config.yaml
balance_loss: 0.00645
norm_eps: 1e-05
tie_word_embeddings: false
batch_tokens: 65536
train_tokens: 283500000
Below are experts of layer 2 (counted from 0) of a mixture-of-experts language model. Rows are named router (the router's row for the expert), down (a neuron's output weights, with its number) and show model dimensions 0-111. Each number is 50 + 12 x the weight over its row's rms, rounded and kept within 0 to 99.
Before each expert's rows: "comes before" lists some tokens at least twice as common just after its tokens as in all text. This comes from a sample of Wikipedia text that the model never trained on. Tokens count by the router's weight.

# expert 4
comes before: " the", " a", " an", " be", " ", " well"
router:44 37 39 44 49 55 67 35 54 50 41 51 34 61 54 47 40 55 75 38 49 76 39 52 45 36 42 64 68 44 44 64 48 40 48 56 73 70 40 50 33 41 24 57 72 38 30 49 59 55 60 53 65 47 34 49 47 57 44 39 63 38 69 43 55 53 54 38 59 48 40 54 48 68 62 65 40 52 54 33 52 42 45 58 26 29 53 39 41 58 41 65 53 46 67 44 68 63 71 73 36 37 51 50 33 48 64 52 62 44 44 51
down0:56 36 52 30 42 33 46 48 55 74 26 60 35 68 36 40 61 28 59 40 52 64 45 32 46 61 67 41 62 62 48 61 52 60 46 28 43 47 52 51 37 47 36 46 39 52 57 41 42 43 28 52 54 53 33 49 40 52 51 99 51 45 53 45 53 48 57 55 67 82 43 60 63 56 51 52 38 39 65 40 57 58 32 47 53 50 58 52 47 58 34 52 49 44 52 52 52 67 40 56 53 67 79 57 51 51 28 73 58 40 56 49
down1:56 64 31 54 42 47 53 61 48 45 45 54 63 42 56 44 68 42 54 46 55 47 58 64 50 68 38 59 46 36 57 67 65 38 47 45 40 65 50 54 69 35 56 39 31 67 63 67 43 63 06 54 52 37 29 37 34 57 53 67 72 39 51 44 57 41 46 49 53 53 78 64 35 57 66 54 61 51 48 47 56 31 47 50 50 51 62 50 39 38 49 48 34 46 59 60 45 59 67 48 48 24 40 50 55 55 39 53 41 47 40 48
down2:56 85 43 38 46 59 58 64 50 50 69 43 49 42 48 56 45 62 47 53 62 58 64 33 32 41 54 33 45 77 48 55 39 66 42 60 40 58 73 37 70 39 37 34 52 58 22 63 41 51 78 50 49 54 53 48 40 25 57 48 38 42 44 55 40 46 48 53 49 50 57 65 46 56 32 54 50 40 61 69 40 43 60 61 50 56 49 63 85 36 47 42 50 72 50 52 87 56 52 58 61 48 64 44 12 40 57 24 56 35 30 43
down3:45 58 74 51 48 35 61 33 46 73 44 50 29 23 59 60 38 51 45 33 49 60 31 42 73 66 22 60 58 41 52 45 61 53 60 48 52 32 38 52 49 59 57 37 71 62 52 31 49 53 51 50 59 76 35 49 61 44 59 33 37 49 48 18 52 42 52 42 46 62 40 56 56 51 46 69 49 34 68 58 43 61 36 48 59 59 47 61 34 66 39 47 40 55 55 61 34 59 31 65 37 41 51 40 78 69 54 54 68 51 34 69
down4:51 83 55 47 50 51 62 17 48 50 37 33 38 51 54 50 69 43 51 35 52 47 53 56 42 25 38 60 45 44 45 47 62 60 67 56 40 19 52 49 42 50 35 50 38 41 66 51 46 61 52 32 31 70 66 53 55 46 36 58 45 47 29 25 56 56 49 62 50 43 45 58 52 41 55 46 29 66 57 44 45 55 48 25 56 60 55 54 58 45 54 24 31 53 54 36 38 36 29 49 45 37 33 53 64 41 56 71 61 77 46 27
down5:56 40 63 86 34 36 62 67 52 52 58 48 43 56 58 87 61 62 50 48 65 58 49 58 51 72 51 45 42 33 52 64 56 43 47 65 46 56 55 63 73 57 63 76 41 41 19 50 66 41 66 50 65 41 47 70 43 56 36 57 51 51 31 59 49 48 56 59 49 29 51 51 48 56 57 43 58 61 60 54 56 52 57 45 43 55 42 45 45 68 63 56 55 70 45 49 45 65 47 83 34 50 50 52 54 40 63 77 45 53 33 53
down6:43 75 64 61 81 50 39 43 60 44 56 52 53 49 70 43 48 31 61 63 59 31 28 56 54 52 54 24 42 49 38 30 64 36 43 59 38 26 44 47 57 44 46 42 33 43 58 70 40 45 58 51 56 49 45 56 71 34 52 57 38 67 18 53 40 33 50 50 56 40 41 43 61 58 45 42 52 70 48 57 49 34 27 46 33 52 36 52 82 52 55 39 34 45 54 41 35 53 72 49 70 57 55 58 44 36 73 48 79 68 52 44
down7:30 48 49 45 64 60 33 56 61 42 56 64 19 47 32 50 64 45 36 51 44 39 61 45 59 40 50 54 35 58 66 67 30 39 44 46 63 65 33 38 54 46 38 36 37 52 62 60 54 40 35 36 44 62 55 51 57 54 71 61 57 58 56 57 33 39 68 40 23 63 28 34 51 53 48 60 54 66 47 45 48 51 35 73 45 43 54 46 46 57 49 33 42 40 42 45 66 45 64 50 45 57 47 38 61 35 43 82 65 43 55 43
down8:36 31 66 34 46 62 52 67 57 56 26 34 19 23 39 62 49 58 63 43 46 46 61 58 55 59 50 59 44 50 55 34 41 52 47 16 57 50 58 53 35 48 59 50 65 39 39 53 49 67 39 66 45 56 46 54 65 65 56 72 37 42 41 61 63 50 64 29 52 60 47 43 36 52 41 42 36 56 38 41 62 54 26 45 47 32 51 48 50 54 58 52 53 28 70 28 54 61 46 61 42 41 47 54 44 54 50 70 50 43 60 44
down9:49 69 39 43 55 62 55 38 62 57 63 70 64 51 37 53 48 55 36 44 50 49 45 52 79 49 43 38 34 64 48 41 41 36 32 47 65 71 53 54 74 60 67 44 57 31 59 41 47 46 40 54 50 52 41 44 76 68 52 35 40 43 49 66 60 41 53 59 60 48 78 28 63 41 61 56 44 43 50 67 43 65 71 65 48 52 61 84 41 55 45 43 33 33 43 59 37 43 57 47 48 28 35 75 72 57 49 72 46 53 41 69
down10:56 37 51 45 66 60 46 58 56 50 52 64 54 31 33 45 40 39 34 60 47 71 56 52 53 29 44 62 44 51 48 66 36 48 62 39 41 44 51 42 44 36 37 72 44 50 56 54 43 64 53 52 65 32 40 51 34 56 59 65 56 46 23 48 20 59 48 51 58 29 27 51 57 55 42 28 25 62 38 30 60 59 30 47 37 54 51 54 26 39 65 42 59 27 56 44 46 64 50 35 53 49 57 57 38 62 51 51 52 59 46 57
down11:65 37 52 70 38 51 52 53 69 58 58 41 53 67 39 51 33 48 43 44 29 38 32 90 69 60 36 61 46 50 66 44 55 59 56 56 54 53 45 51 28 61 25 36 49 58 31 47 53 58 38 39 70 63 42 29 41 48 42 44 39 54 55 34 42 61 56 85 66 60 70 38 46 31 44 68 39 48 59 55 46 32 46 44 60 55 51 69 62 52 50 49 54 45 37 40 52 48 45 53 58 52 53 55 64 61 50 35 51 48 59 66
down12:45 51 55 38 73 51 36 50 65 46 34 40 47 58 67 49 58 71 52 71 38 61 38 31 50 65 57 47 63 57 44 46 51 51 61 59 41 49 48 78 52 48 55 53 41 54 24 45 53 42 72 53 67 45 58 48 56 35 48 47 50 37 41 70 49 46 50 56 62 50 67 67 52 47 52 34 40 63 26 39 44 39 65 35 20 48 45 54 52 45 29 54 38 45 53 50 48 42 44 48 55 55 68 46 38 49 35 68 56 37 26 49
down13:32 35 54 38 62 69 28 58 56 62 34 49 56 44 46 43 61 49 45 51 32 41 41 10 36 54 43 60 54 38 43 57 59 51 42 38 49 38 39 32 60 49 58 62 31 53 28 44 32 50 51 35 47 60 57 55 39 64 66 37 57 42 35 63 61 59 45 73 58 64 58 61 47 67 67 45 60 43 46 38 52 52 48 51 16 50 50 54 60 49 52 39 33 46 40 65 65 38 50 53 54 57 37 22 44 57 33 66 57 44 48 50
down14:59 67 56 30 33 63 39 45 46 31 57 47 37 49 48 54 51 62 64 44 56 64 54 61 40 55 75 48 57 49 51 57 50 41 54 28 45 63 60 42 98 44 84 63 63 54 44 40 59 68 63 56 43 52 25 44 73 54 41 37 38 46 30 43 46 69 20 55 54 57 42 53 47 54 58 52 29 53 65 47 65 45 58 35 54 52 32 55 44 67 59 44 45 43 53 75 64 63 48 50 58 80 43 54 66 41 30 65 62 40 66 35
down15:66 69 55 58 55 35 70 70 45 49 59 29 41 34 58 52 30 41 53 44 63 50 53 30 60 41 38 42 15 45 54 54 64 58 34 49 30 56 19 41 31 62 62 54 34 62 69 42 50 45 40 41 30 55 74 36 60 61 51 64 39 19 41 21 52 62 37 64 71 36 55 49 57 59 43 42 53 46 54 54 42 71 47 48 51 70 43 58 52 62 42 47 33 46 52 45 44 40 59 52 37 46 39 51 54 32 49 41 47 46 54 61
down16:68 43 58 66 53 39 52 51 40 31 49 72 66 51 44 57 71 63 61 64 63 59 58 56 43 62 50 51 52 48 45 47 49 48 51 36 47 51 53 60 67 55 59 58 62 49 62 37 48 61 70 55 52 39 48 73 52 52 57 24 64 59 64 46 59 43 37 53 40 53 58 57 47 43 44 43 33 60 47 63 64 45 45 26 43 56 49 45 60 34 57 52 50 58 51 58 66 43 54 49 38 57 60 59 31 50 61 48 49 51 40 36
down17:37 70 72 56 41 68 51 74 48 63 41 48 56 59 70 31 54 52 61 45 48 43 43 56 55 46 51 37 24 32 53 56 46 46 51 45 63 46 57 46 40 60 57 54 55 58 42 40 33 41 66 58 50 25 29 67 52 59 61 73 35 64 34 49 24 38 62 54 44 55 39 72 51 49 51 31 36 69 77 37 40 59 54 55 46 46 52 27 57 57 52 42 49 51 65 38 41 49 51 60 58 51 37 37 41 43 59 56 56 42 36 74
down18:29 32 34 29 54 42 43 42 48 59 55 47 54 55 40 56 52 32 63 57 58 57 57 63 66 55 56 59 54 49 39 42 57 51 64 59 41 51 58 54 34 54 44 57 58 54 38 28 54 59 39 36 54 55 52 40 81 46 25 57 45 53 39 55 58 50 54 35 67 40 58 50 36 49 39 70 46 48 53 60 46 53 54 65 52 66 32 76 51 62 72 53 57 67 37 51 31 38 47 56 56 62 49 47 56 57 55 40 40 42 39 59
down19:48 45 18 24 62 68 52 54 55 55 32 41 55 59 56 36 52 54 38 51 45 59 60 46 48 40 54 38 47 77 47 42 64 56 46 57 54 36 61 45 54 33 54 51 56 53 03 41 56 64 53 56 44 40 66 44 59 36 56 60 36 33 43 56 57 48 58 67 58 62 57 44 43 45 08 59 62 51 55 50 35 52 39 56 50 58 63 44 53 50 29 66 44 41 49 61 55 38 40 23 47 50 47 59 48 58 45 39 51 52 71 54
down20:44 22 56 62 48 51 48 43 46 56 47 78 56 54 37 44 48 60 52 57 25 43 33 47 68 43 40 41 56 57 42 49 58 41 55 37 39 48 61 73 46 69 41 74 57 43 51 55 45 62 61 69 69 51 54 44 74 58 38 41 36 56 54 64 65 51 37 36 43 49 58 53 42 56 70 39 45 67 50 38 51 65 50 48 49 61 52 37 53 50 32 62 39 46 34 59 48 40 46 30 57 51 56 52 34 46 53 14 61 41 54 48
down21:62 57 53 62 50 53 55 48 81 46 38 58 27 61 50 60 34 47 51 63 58 53 19 42 56 52 32 55 41 53 52 36 42 42 49 49 51 55 36 63 47 63 40 46 29 34 89 66 41 45 64 40 61 56 55 44 44 58 43 81 61 60 55 47 57 45 64 40 43 43 59 44 35 37 50 49 49 58 41 51 50 50 45 45 61 43 54 35 56 50 44 45 30 44 45 36 47 48 50 56 41 57 39 27 53 51 46 64 46 52 44 40
down22:30 62 22 54 58 67 39 66 43 40 44 45 27 48 66 51 65 42 57 38 43 48 47 60 50 15 58 54 70 71 50 41 59 33 47 55 57 32 54 60 40 55 33 43 41 59 43 64 54 66 40 49 55 51 62 32 60 58 38 53 47 63 36 64 53 77 68 50 36 37 37 43 33 45 78 50 41 70 60 42 43 61 34 30 30 62 55 45 49 64 67 53 73 53 54 57 33 48 51 40 33 55 32 35 57 51 30 41 62 51 57 37
down23:40 31 46 63 31 54 39 61 31 42 53 68 42 61 50 63 57 47 68 41 45 44 48 60 50 45 51 53 37 33 42 41 38 69 40 51 51 33 45 57 35 73 46 53 39 52 66 34 32 57 24 38 50 54 46 32 40 59 53 58 66 62 54 43 44 39 58 37 47 60 43 18 51 51 46 51 51 50 66 32 61 35 32 37 59 50 59 46 39 56 56 62 47 56 53 49 35 58 64 40 26 42 28 47 65 59 50 39 38 61 29 40
down24:59 55 73 57 55 48 65 68 49 65 47 48 62 43 56 28 42 59 60 46 55 69 35 59 32 40 25 54 57 39 52 19 43 56 54 27 35 57 73 61 54 64 73 53 59 63 59 66 45 62 68 53 56 45 48 64 48 47 33 32 41 63 59 43 49 35 49 39 43 48 62 59 38 43 50 51 72 49 51 18 47 52 54 50 43 68 54 33 72 46 37 40 16 40 67 48 52 51 52 48 33 50 42 34 38 55 65 39 65 44 41 53
down25:53 40 55 51 63 59 57 45 59 44 46 39 61 54 55 67 41 56 47 67 31 77 41 46 42 50 53 53 46 73 37 60 63 42 48 43 51 49 36 42 51 56 46 48 45 60 30 52 53 37 49 62 68 51 25 43 38 58 51 36 28 56 36 48 66 49 66 42 66 55 51 55 44 60 52 36 67 36 17 37 66 34 37 58 47 41 50 56 63 72 56 54 41 63 57 65 31 70 40 62 61 50 58 36 69 62 37 50 53 73 39 74
down26:64 51 42 53 43 43 40 66 35 68 43 70 50 29 51 49 57 40 42 44 59 35 42 48 38 43 39 22 23 55 51 56 40 36 51 59 35 44 55 27 57 36 40 62 29 44 55 56 20 60 48 34 49 52 59 42 37 40 48 63 38 61 58 60 65 35 52 62 45 47 64 37 70 52 48 58 57 49 43 39 49 68 62 52 44 63 51 51 49 42 78 54 25 81 54 56 56 71 59 51 71 30 52 24 46 47 59 48 62 40 36 65
down27:49 57 58 51 56 49 42 58 33 52 38 63 37 50 36 71 27 71 54 35 46 73 42 26 66 58 45 42 32 55 36 58 38 48 47 43 57 48 43 44 53 44 30 67 28 44 56 44 40 42 45 40 34 54 59 33 69 57 77 54 50 46 55 71 54 56 24 42 30 51 54 52 63 36 46 41 49 44 64 46 38 72 38 45 40 50 73 46 58 45 16 51 56 56 43 55 50 50 57 38 40 44 23 35 34 50 59 47 62 37 71 53
down28:63 46 32 52 36 27 60 34 54 43 30 32 38 50 47 49 60 34 48 71 42 63 53 49 24 50 36 58 69 49 48 40 59 20 55 53 40 63 70 42 53 70 43 58 60 41 24 77 40 42 55 66 64 49 51 62 54 58 50 44 30 49 50 66 31 42 54 49 46 43 27 47 50 31 54 57 25 61 54 48 36 53 58 42 42 62 60 66 44 58 72 28 67 70 60 47 42 53 43 35 37 64 71 67 56 62 47 70 62 31 49 52
down29:53 33 43 47 51 66 63 71 70 47 33 56 48 51 38 71 62 36 74 65 57 57 51 51 57 53 64 64 54 53 55 63 54 48 56 49 30 65 66 51 45 38 51 38 83 43 77 49 72 27 45 59 69 52 39 62 42 54 41 62 35 56 40 77 58 56 52 66 67 36 34 64 57 63 51 54 71 50 60 50 65 54 52 54 31 63 51 44 62 48 36 50 66 47 70 57 48 46 71 59 56 34 44 31 39 34 57 54 31 48 49 69
down30:40 64 26 51 49 53 57 40 55 46 46 69 38 68 46 43 44 64 57 36 57 48 36 61 67 38 54 31 47 48 51 56 57 32 47 23 62 39 47 34 41 59 32 40 62 56 56 68 55 53 51 47 60 77 28 46 66 57 51 65 50 60 62 51 51 91 49 28 33 49 23 61 43 42 64 54 36 50 55 27 66 42 49 41 45 33 43 47 59 66 46 31 48 52 49 48 50 48 60 29 45 46 45 65 79 50 44 44 47 45 53 40
down31:45 41 56 59 46 58 54 53 36 52 54 51 54 41 31 53 46 43 38 68 60 45 32 48 48 53 39 41 64 46 58 60 48 40 52 80 30 35 44 51 63 46 43 27 68 37 35 66 23 63 83 70 46 56 50 58 47 49 44 55 55 46 48 50 47 46 42 54 44 52 26 60 53 34 44 60 47 48 40 56 59 36 38 51 60 68 39 89 54 62 57 46 66 70 58 45 62 53 46 51 61 65 57 60 67 41 42 49 35 57 46 55
down32:70 37 38 80 41 36 50 36 51 50 65 48 80 58 82 36 50 55 34 58 55 62 48 29 45 50 50 57 76 50 43 47 54 79 42 49 42 59 48 67 61 46 61 72 65 43 48 25 56 49 67 54 58 25 38 55 56 54 36 47 41 40 47 40 62 43 35 55 46 36 34 54 47 53 70 33 29 37 48 44 64 63 48 44 45 50 55 43 48 45 60 54 50 52 34 57 60 51 49 31 52 48 70 65 57 68 53 43 56 28 43 48
down33:45 57 77 52 56 45 40 58 45 62 54 55 51 47 69 45 50 60 37 55 51 49 48 30 48 54 37 60 54 66 47 47 54 40 40 46 25 44 33 44 49 44 59 58 44 37 39 44 61 71 52 57 40 62 53 40 59 42 39 42 16 29 64 85 68 49 52 32 49 41 73 41 62 53 67 43 50 52 54 42 32 64 40 63 53 67 67 64 61 45 50 57 49 69 33 50 74 32 42 35 56 53 43 47 56 33 49 25 61 54 46 57
down34:47 59 38 58 54 24 39 38 52 72 60 35 49 54 42 78 47 56 28 62 46 16 40 41 51 42 57 46 52 48 45 48 62 56 43 60 42 41 42 49 56 31 49 57 20 47 19 47 50 58 62 41 47 76 63 54 34 42 44 42 25 49 70 35 43 43 39 66 79 64 60 36 51 66 59 62 57 51 68 39 29 53 36 55 73 52 52 63 50 42 52 62 53 71 36 62 46 47 31 29 52 59 42 60 55 35 48 33 58 74 56 34
down35:74 41 61 35 34 55 54 52 53 55 55 57 40 39 47 49 60 43 40 50 60 66 66 52 35 52 60 42 64 50 34 53 61 63 42 68 51 51 39 50 59 32 76 49 47 38 20 54 57 63 50 61 59 48 38 63 57 50 66 64 43 47 70 58 61 53 44 67 55 77 44 37 58 44 47 50 41 23 45 57 33 30 53 83 35 40 67 46 55 60 39 64 71 62 53 50 42 68 47 66 68 62 47 70 44 54 58 42 62 49 42 65
down36:44 54 20 42 63 48 37 25 55 57 58 50 52 69 29 72 28 50 36 30 50 50 59 30 55 56 57 40 37 57 33 63 55 40 49 30 41 64 44 64 72 53 45 57 57 54 51 50 65 39 46 41 41 36 69 47 65 55 45 60 36 62 53 25 50 38 49 46 40 35 36 28 38 80 54 59 58 46 30 67 28 60 38 54 49 34 53 52 53 54 41 70 70 39 54 59 68 46 38 49 42 37 46 59 45 37 54 63 56 30 75 48
down37:41 57 59 40 62 54 24 63 60 50 32 48 39 56 87 46 65 68 60 48 56 43 41 30 56 54 61 40 59 54 47 62 50 63 53 64 32 51 54 63 39 46 53 64 53 46 36 28 45 51 62 54 59 57 49 45 64 45 54 63 59 52 66 71 63 49 61 41 46 61 53 59 50 55 47 41 48 70 54 46 54 37 55 52 31 23 47 47 41 50 43 61 54 31 60 46 64 60 54 48 49 53 53 71 37 34 39 71 48 42 39 52
down38:50 43 48 48 54 62 37 56 52 65 38 39 99 49 73 37 80 62 55 64 57 30 69 62 45 36 46 46 57 55 59 56 50 54 53 58 41 55 38 57 40 40 47 59 55 56 53 62 34 59 53 53 58 43 62 53 38 22 56 45 57 49 68 47 61 38 46 53 40 80 49 67 59 41 39 44 57 27 36 57 57 33 61 57 36 51 51 47 44 33 55 53 38 43 54 37 44 58 59 42 54 61 58 55 25 58 52 29 35 53 60 46
down39:59 62 39 44 47 53 52 62 46 55 46 61 44 58 50 76 48 46 29 53 41 48 43 56 44 37 45 64 58 53 52 56 57 44 61 44 52 49 27 51 30 49 60 43 65 29 33 62 50 43 67 44 61 60 48 44 47 52 46 44 47 53 59 69 48 67 32 47 57 30 42 55 42 41 28 34 60 45 60 55 68 55 53 20 51 40 35 32 63 62 43 61 63 61 38 71 60 51 54 62 76 45 51 56 43 44 45 43 23 29 61 51
down40:46 70 59 48 31 51 75 46 51 47 60 51 60 52 59 26 60 66 43 49 48 38 56 43 38 57 50 53 41 58 60 54 53 59 24 63 49 58 56 38 67 43 60 54 43 65 66 46 42 51 15 51 45 35 40 48 48 35 64 52 52 45 62 37 64 32 60 55 57 57 40 43 81 39 44 49 80 36 51 61 56 48 64 72 54 37 45 49 53 40 43 40 38 55 45 44 51 41 58 38 49 20 35 44 66 54 60 65 38 37 56 49
down41:43 46 65 52 40 44 65 52 42 60 71 50 69 33 60 44 43 38 58 46 55 34 62 41 48 61 48 71 57 46 29 46 49 64 49 48 55 45 55 39 56 42 53 45 62 52 51 26 46 48 41 47 49 74 49 46 44 53 48 53 53 42 55 21 47 37 45 61 79 46 59 66 50 46 50 74 48 33 69 65 44 64 44 41 68 69 52 52 45 48 52 70 51 53 50 55 30 35 39 53 64 62 45 52 59 73 42 62 30 47 65 29
down42:43 44 49 49 48 53 72 50 59 42 60 38 32 49 45 57 38 46 51 49 50 46 54 65 55 62 37 52 44 55 37 50 60 58 64 34 48 67 49 31 79 48 63 39 56 46 36 37 45 60 44 64 71 46 59 57 57 57 56 51 26 44 47 56 45 36 35 62 57 39 46 25 52 38 48 52 37 55 62 57 30 59 53 36 72 64 25 43 57 55 36 55 26 67 43 68 76 46 47 58 53 42 51 55 60 42 43 34 63 36 64 78
down43:53 23 68 63 36 37 63 71 31 75 41 33 46 50 47 50 23 32 44 48 29 37 33 51 54 53 45 50 51 50 42 47 45 59 48 42 57 73 40 51 53 80 44 42 50 44 55 48 55 47 30 47 47 54 48 58 37 55 51 60 51 64 68 37 49 57 44 45 44 74 33 51 45 49 67 60 50 47 48 50 49 59 31 25 45 50 69 62 49 48 59 56 49 65 75 24 43 55 46 56 57 44 32 45 45 63 28 62 60 37 44 66
down44:26 65 50 44 63 52 47 40 57 59 69 37 70 34 61 52 54 48 56 59 43 41 53 62 38 55 40 71 52 65 34 53 37 67 52 22 48 52 60 53 43 60 71 38 54 69 39 40 37 60 45 64 46 39 38 48 25 47 47 31 69 49 42 50 38 55 64 59 60 59 45 49 59 53 60 56 31 30 43 29 61 41 47 41 36 44 31 57 45 37 43 64 26 40 45 45 44 51 31 46 36 46 64 17 77 60 30 63 47 60 47 67
down45:49 54 54 50 41 55 53 70 47 55 47 48 53 69 72 36 45 31 48 49 48 45 58 60 56 52 48 49 52 33 61 51 45 40 44 50 67 56 47 50 48 47 47 69 36 66 74 33 43 25 39 47 61 50 48 38 54 45 60 32 52 44 56 34 53 65 56 54 48 32 69 31 40 72 42 44 39 66 34 62 59 41 51 53 44 35 36 47 64 67 75 40 28 50 59 45 51 55 79 76 52 53 42 30 36 53 40 70 47 60 50 51
down46:59 52 58 47 29 58 71 44 66 55 51 44 54 52 53 52 37 58 57 45 64 47 35 46 40 38 30 55 52 60 52 47 56 70 45 56 73 30 61 28 36 50 50 68 51 50 51 34 40 52 28 51 51 23 57 55 49 45 63 52 61 55 51 22 49 40 63 42 54 67 55 39 31 48 46 50 29 42 53 29 51 39 52 49 45 28 64 40 55 46 55 50 59 48 48 50 67 76 45 54 24 45 57 49 78 53 43 61 48 44 52 74
down47:64 51 27 60 46 61 64 34 41 51 50 20 46 47 37 66 41 45 36 70 47 63 50 44 58 46 53 76 43 48 44 54 63 44 47 44 50 39 66 51 46 73 36 33 61 44 43 46 40 44 62 55 53 68 42 59 31 26 89 79 44 39 75 53 52 70 39 58 35 40 34 50 68 39 38 58 53 64 59 59 63 42 53 42 50 24 40 60 41 44 62 45 23 60 58 44 34 56 46 45 36 52 68 48 54 45 27 51 64 61 38 64
down48:49 53 58 53 49 52 47 58 46 60 29 29 53 58 41 46 60 32 55 61 68 54 46 32 51 40 59 47 56 42 44 64 53 79 37 45 50 46 64 20 35 65 77 48 48 36 34 58 39 16 43 43 52 52 40 61 50 66 59 55 37 54 39 51 64 68 69 43 38 50 47 48 57 62 45 28 38 44 52 52 60 46 63 55 46 65 47 51 61 17 28 51 71 35 61 63 56 64 38 34 54 14 45 40 36 42 53 57 44 29 52 60
down49:40 62 64 58 48 52 53 61 61 53 38 52 29 41 33 66 37 34 61 54 40 41 39 46 41 50 55 56 23 51 60 52 45 40 50 62 69 55 59 40 49 38 43 44 24 59 52 63 55 37 17 37 37 56 50 52 40 44 61 60 58 55 60 54 30 67 56 44 42 59 72 52 53 44 41 62 72 52 55 49 43 28 59 58 56 53 53 40 49 35 42 42 45 51 72 47 36 50 47 56 59 37 32 29 70 45 45 80 31 66 44 62
down50:52 50 63 46 63 28 54 55 42 42 22 44 15 39 51 59 45 59 32 33 54 59 51 33 33 42 39 67 54 41 39 25 37 46 34 45 53 39 48 48 54 62 45 46 54 58 73 83 62 58 61 42 44 59 57 60 68 62 52 50 49 71 47 46 72 79 38 41 58 67 23 50 58 74 62 48 48 57 47 42 56 57 69 41 37 61 48 28 41 33 50 71 31 83 63 61 48 56 55 53 57 31 43 39 54 45 57 44 72 48 39 57
down51:51 50 43 62 21 51 64 49 46 39 55 30 50 41 62 60 56 74 56 43 65 46 61 42 36 42 39 54 60 43 45 45 54 82 70 55 49 73 53 55 79 44 54 61 52 61 31 28 49 64 42 47 36 45 63 49 40 43 56 63 67 31 49 27 44 65 55 66 41 67 60 45 34 47 58 54 39 38 57 47 35 40 32 47 67 21 42 43 27 64 56 34 56 43 51 37 41 36 50 57 41 70 55 39 52 65 35 76 49 40 41 38
down52:49 37 34 48 44 26 30 34 38 38 60 26 59 64 33 41 59 49 34 47 44 57 86 55 49 67 70 42 52 39 48 60 67 49 52 33 47 55 46 46 69 49 40 58 52 50 24 38 42 58 49 68 36 55 35 49 44 51 51 34 45 33 60 59 82 53 28 49 38 35 52 43 69 41 24 57 51 51 60 51 65 64 43 41 53 50 50 48 37 34 80 62 52 53 36 74 66 61 56 49 58 51 61 62 44 48 62 58 49 60 45 56
down53:52 45 35 44 47 72 48 41 67 61 43 53 59 55 38 41 32 63 59 48 52 50 47 49 29 45 42 76 50 74 37 44 37 42 43 63 49 24 50 45 76 61 49 63 56 63 33 49 45 45 57 49 58 30 54 48 62 45 52 56 31 56 60 65 66 40 71 62 48 43 37 61 20 58 68 29 43 28 48 36 46 38 48 60 25 26 42 52 48 60 54 35 42 42 56 38 56 57 57 59 40 60 51 46 49 36 47 53 42 65 40 62
down54:51 41 63 58 51 65 31 44 65 67 45 51 68 61 55 58 39 48 60 49 26 58 33 48 58 61 37 59 30 55 50 54 62 44 39 26 51 54 34 57 58 55 57 54 64 21 52 54 59 45 51 61 25 50 45 65 48 67 41 40 27 67 51 69 48 31 79 55 39 50 50 44 46 50 54 46 61 52 50 34 56 47 68 59 40 53 31 62 47 38 45 59 43 40 50 43 44 61 54 35 69 36 49 65 29 68 54 33 39 40 47 45
down55:36 44 81 50 48 68 62 52 47 64 46 70 53 34 72 48 56 49 37 68 39 70 42 28 53 44 71 77 71 35 40 53 44 58 36 66 70 40 45 64 33 42 43 71 53 53 61 52 50 37 70 50 55 55 46 63 60 55 55 43 67 34 61 62 42 61 57 54 43 52 18 72 44 60 30 23 42 40 46 50 59 63 62 78 46 28 54 54 43 30 59 57 60 46 45 41 47 42 56 34 51 46 43 57 31 47 45 41 45 43 48 52
down56:60 61 48 54 54 77 60 54 41 74 38 28 59 45 46 40 40 58 51 49 49 45 61 34 44 46 27 38 47 55 59 64 61 61 58 44 51 48 54 60 79 42 59 37 28 55 61 48 59 37 43 44 40 77 40 52 31 22 81 52 49 61 60 56 58 52 53 29 55 44 62 60 49 49 41 55 78 33 43 57 42 49 43 45 56 64 52 51 62 55 24 57 28 50 47 60 50 32 32 40 71 32 62 44 54 75 54 57 44 58 44 61
down57:65 32 30 63 49 45 62 62 56 46 61 38 50 65 63 43 46 19 41 56 38 48 46 66 38 47 58 43 31 46 60 50 57 60 72 61 41 58 50 40 54 58 47 33 38 58 51 52 48 63 41 44 63 32 58 49 48 50 57 39 25 63 43 50 63 51 60 73 77 60 50 28 51 32 29 40 29 47 55 65 47 37 50 47 54 62 45 62 73 39 43 52 52 51 45 55 57 44 40 58 40 48 52 60 49 45 41 74 50 49 58 67
down58:71 52 48 74 42 35 23 38 65 54 75 59 31 63 67 47 32 44 43 53 54 33 40 39 39 47 39 61 57 49 16 53 64 53 36 77 35 61 34 43 53 51 55 60 43 45 54 63 51 32 48 46 57 57 43 50 44 55 59 39 46 82 55 51 50 50 66 40 34 50 33 49 68 48 40 60 71 27 54 48 77 52 31 52 37 55 57 47 29 50 44 48 56 44 60 43 54 15 74 47 65 48 40 40 58 66 70 47 45 48 50 63
down59:70 47 58 70 40 37 62 39 51 51 68 57 66 60 82 36 48 60 38 57 60 49 61 42 46 55 44 37 59 59 49 60 54 47 67 59 44 42 44 64 66 47 45 62 97 51 69 41 44 46 62 57 48 26 58 58 52 59 46 50 40 45 38 33 67 36 46 50 52 37 34 59 30 53 45 40 20 49 50 38 67 57 58 42 41 29 39 61 35 66 54 46 44 48 43 43 35 63 67 59 62 60 64 60 58 59 56 46 50 44 44 49
down60:57 37 53 40 70 52 50 52 40 49 64 08 69 57 33 64 63 42 67 52 51 70 66 45 51 41 59 58 52 64 35 49 65 56 57 27 48 56 59 55 54 57 42 58 52 25 30 60 57 39 37 54 59 42 47 48 47 53 61 51 50 56 70 35 62 48 46 83 47 36 59 59 62 37 33 60 61 59 50 36 49 38 46 55 36 48 60 64 46 51 33 36 80 89 59 64 67 60 68 27 48 36 60 70 47 43 43 41 50 20 53 70
down61:46 30 56 53 43 52 63 52 27 78 46 46 37 56 39 41 52 59 66 55 46 48 62 63 61 66 55 57 33 32 51 58 57 46 58 40 44 50 63 40 42 71 53 57 43 46 36 39 55 78 28 48 44 41 75 37 45 36 63 55 63 46 58 68 33 38 52 47 30 41 68 33 57 38 40 42 44 66 38 54 35 48 51 55 69 51 42 56 61 43 68 44 28 49 45 37 51 33 53 32 44 63 45 62 22 31 48 59 42 47 56 60
down62:26 54 26 32 55 56 72 40 35 29 46 40 32 38 44 46 53 67 54 69 64 51 50 69 44 68 39 62 37 45 51 33 38 48 46 24 68 63 48 56 50 65 43 43 70 56 43 53 56 41 49 55 70 81 60 54 71 61 59 47 63 56 27 52 43 39 53 39 51 56 41 48 50 71 51 49 50 45 51 65 52 54 46 49 60 57 39 52 55 54 75 77 58 47 53 45 54 55 60 36 50 39 56 48 34 55 73 32 53 43 65 44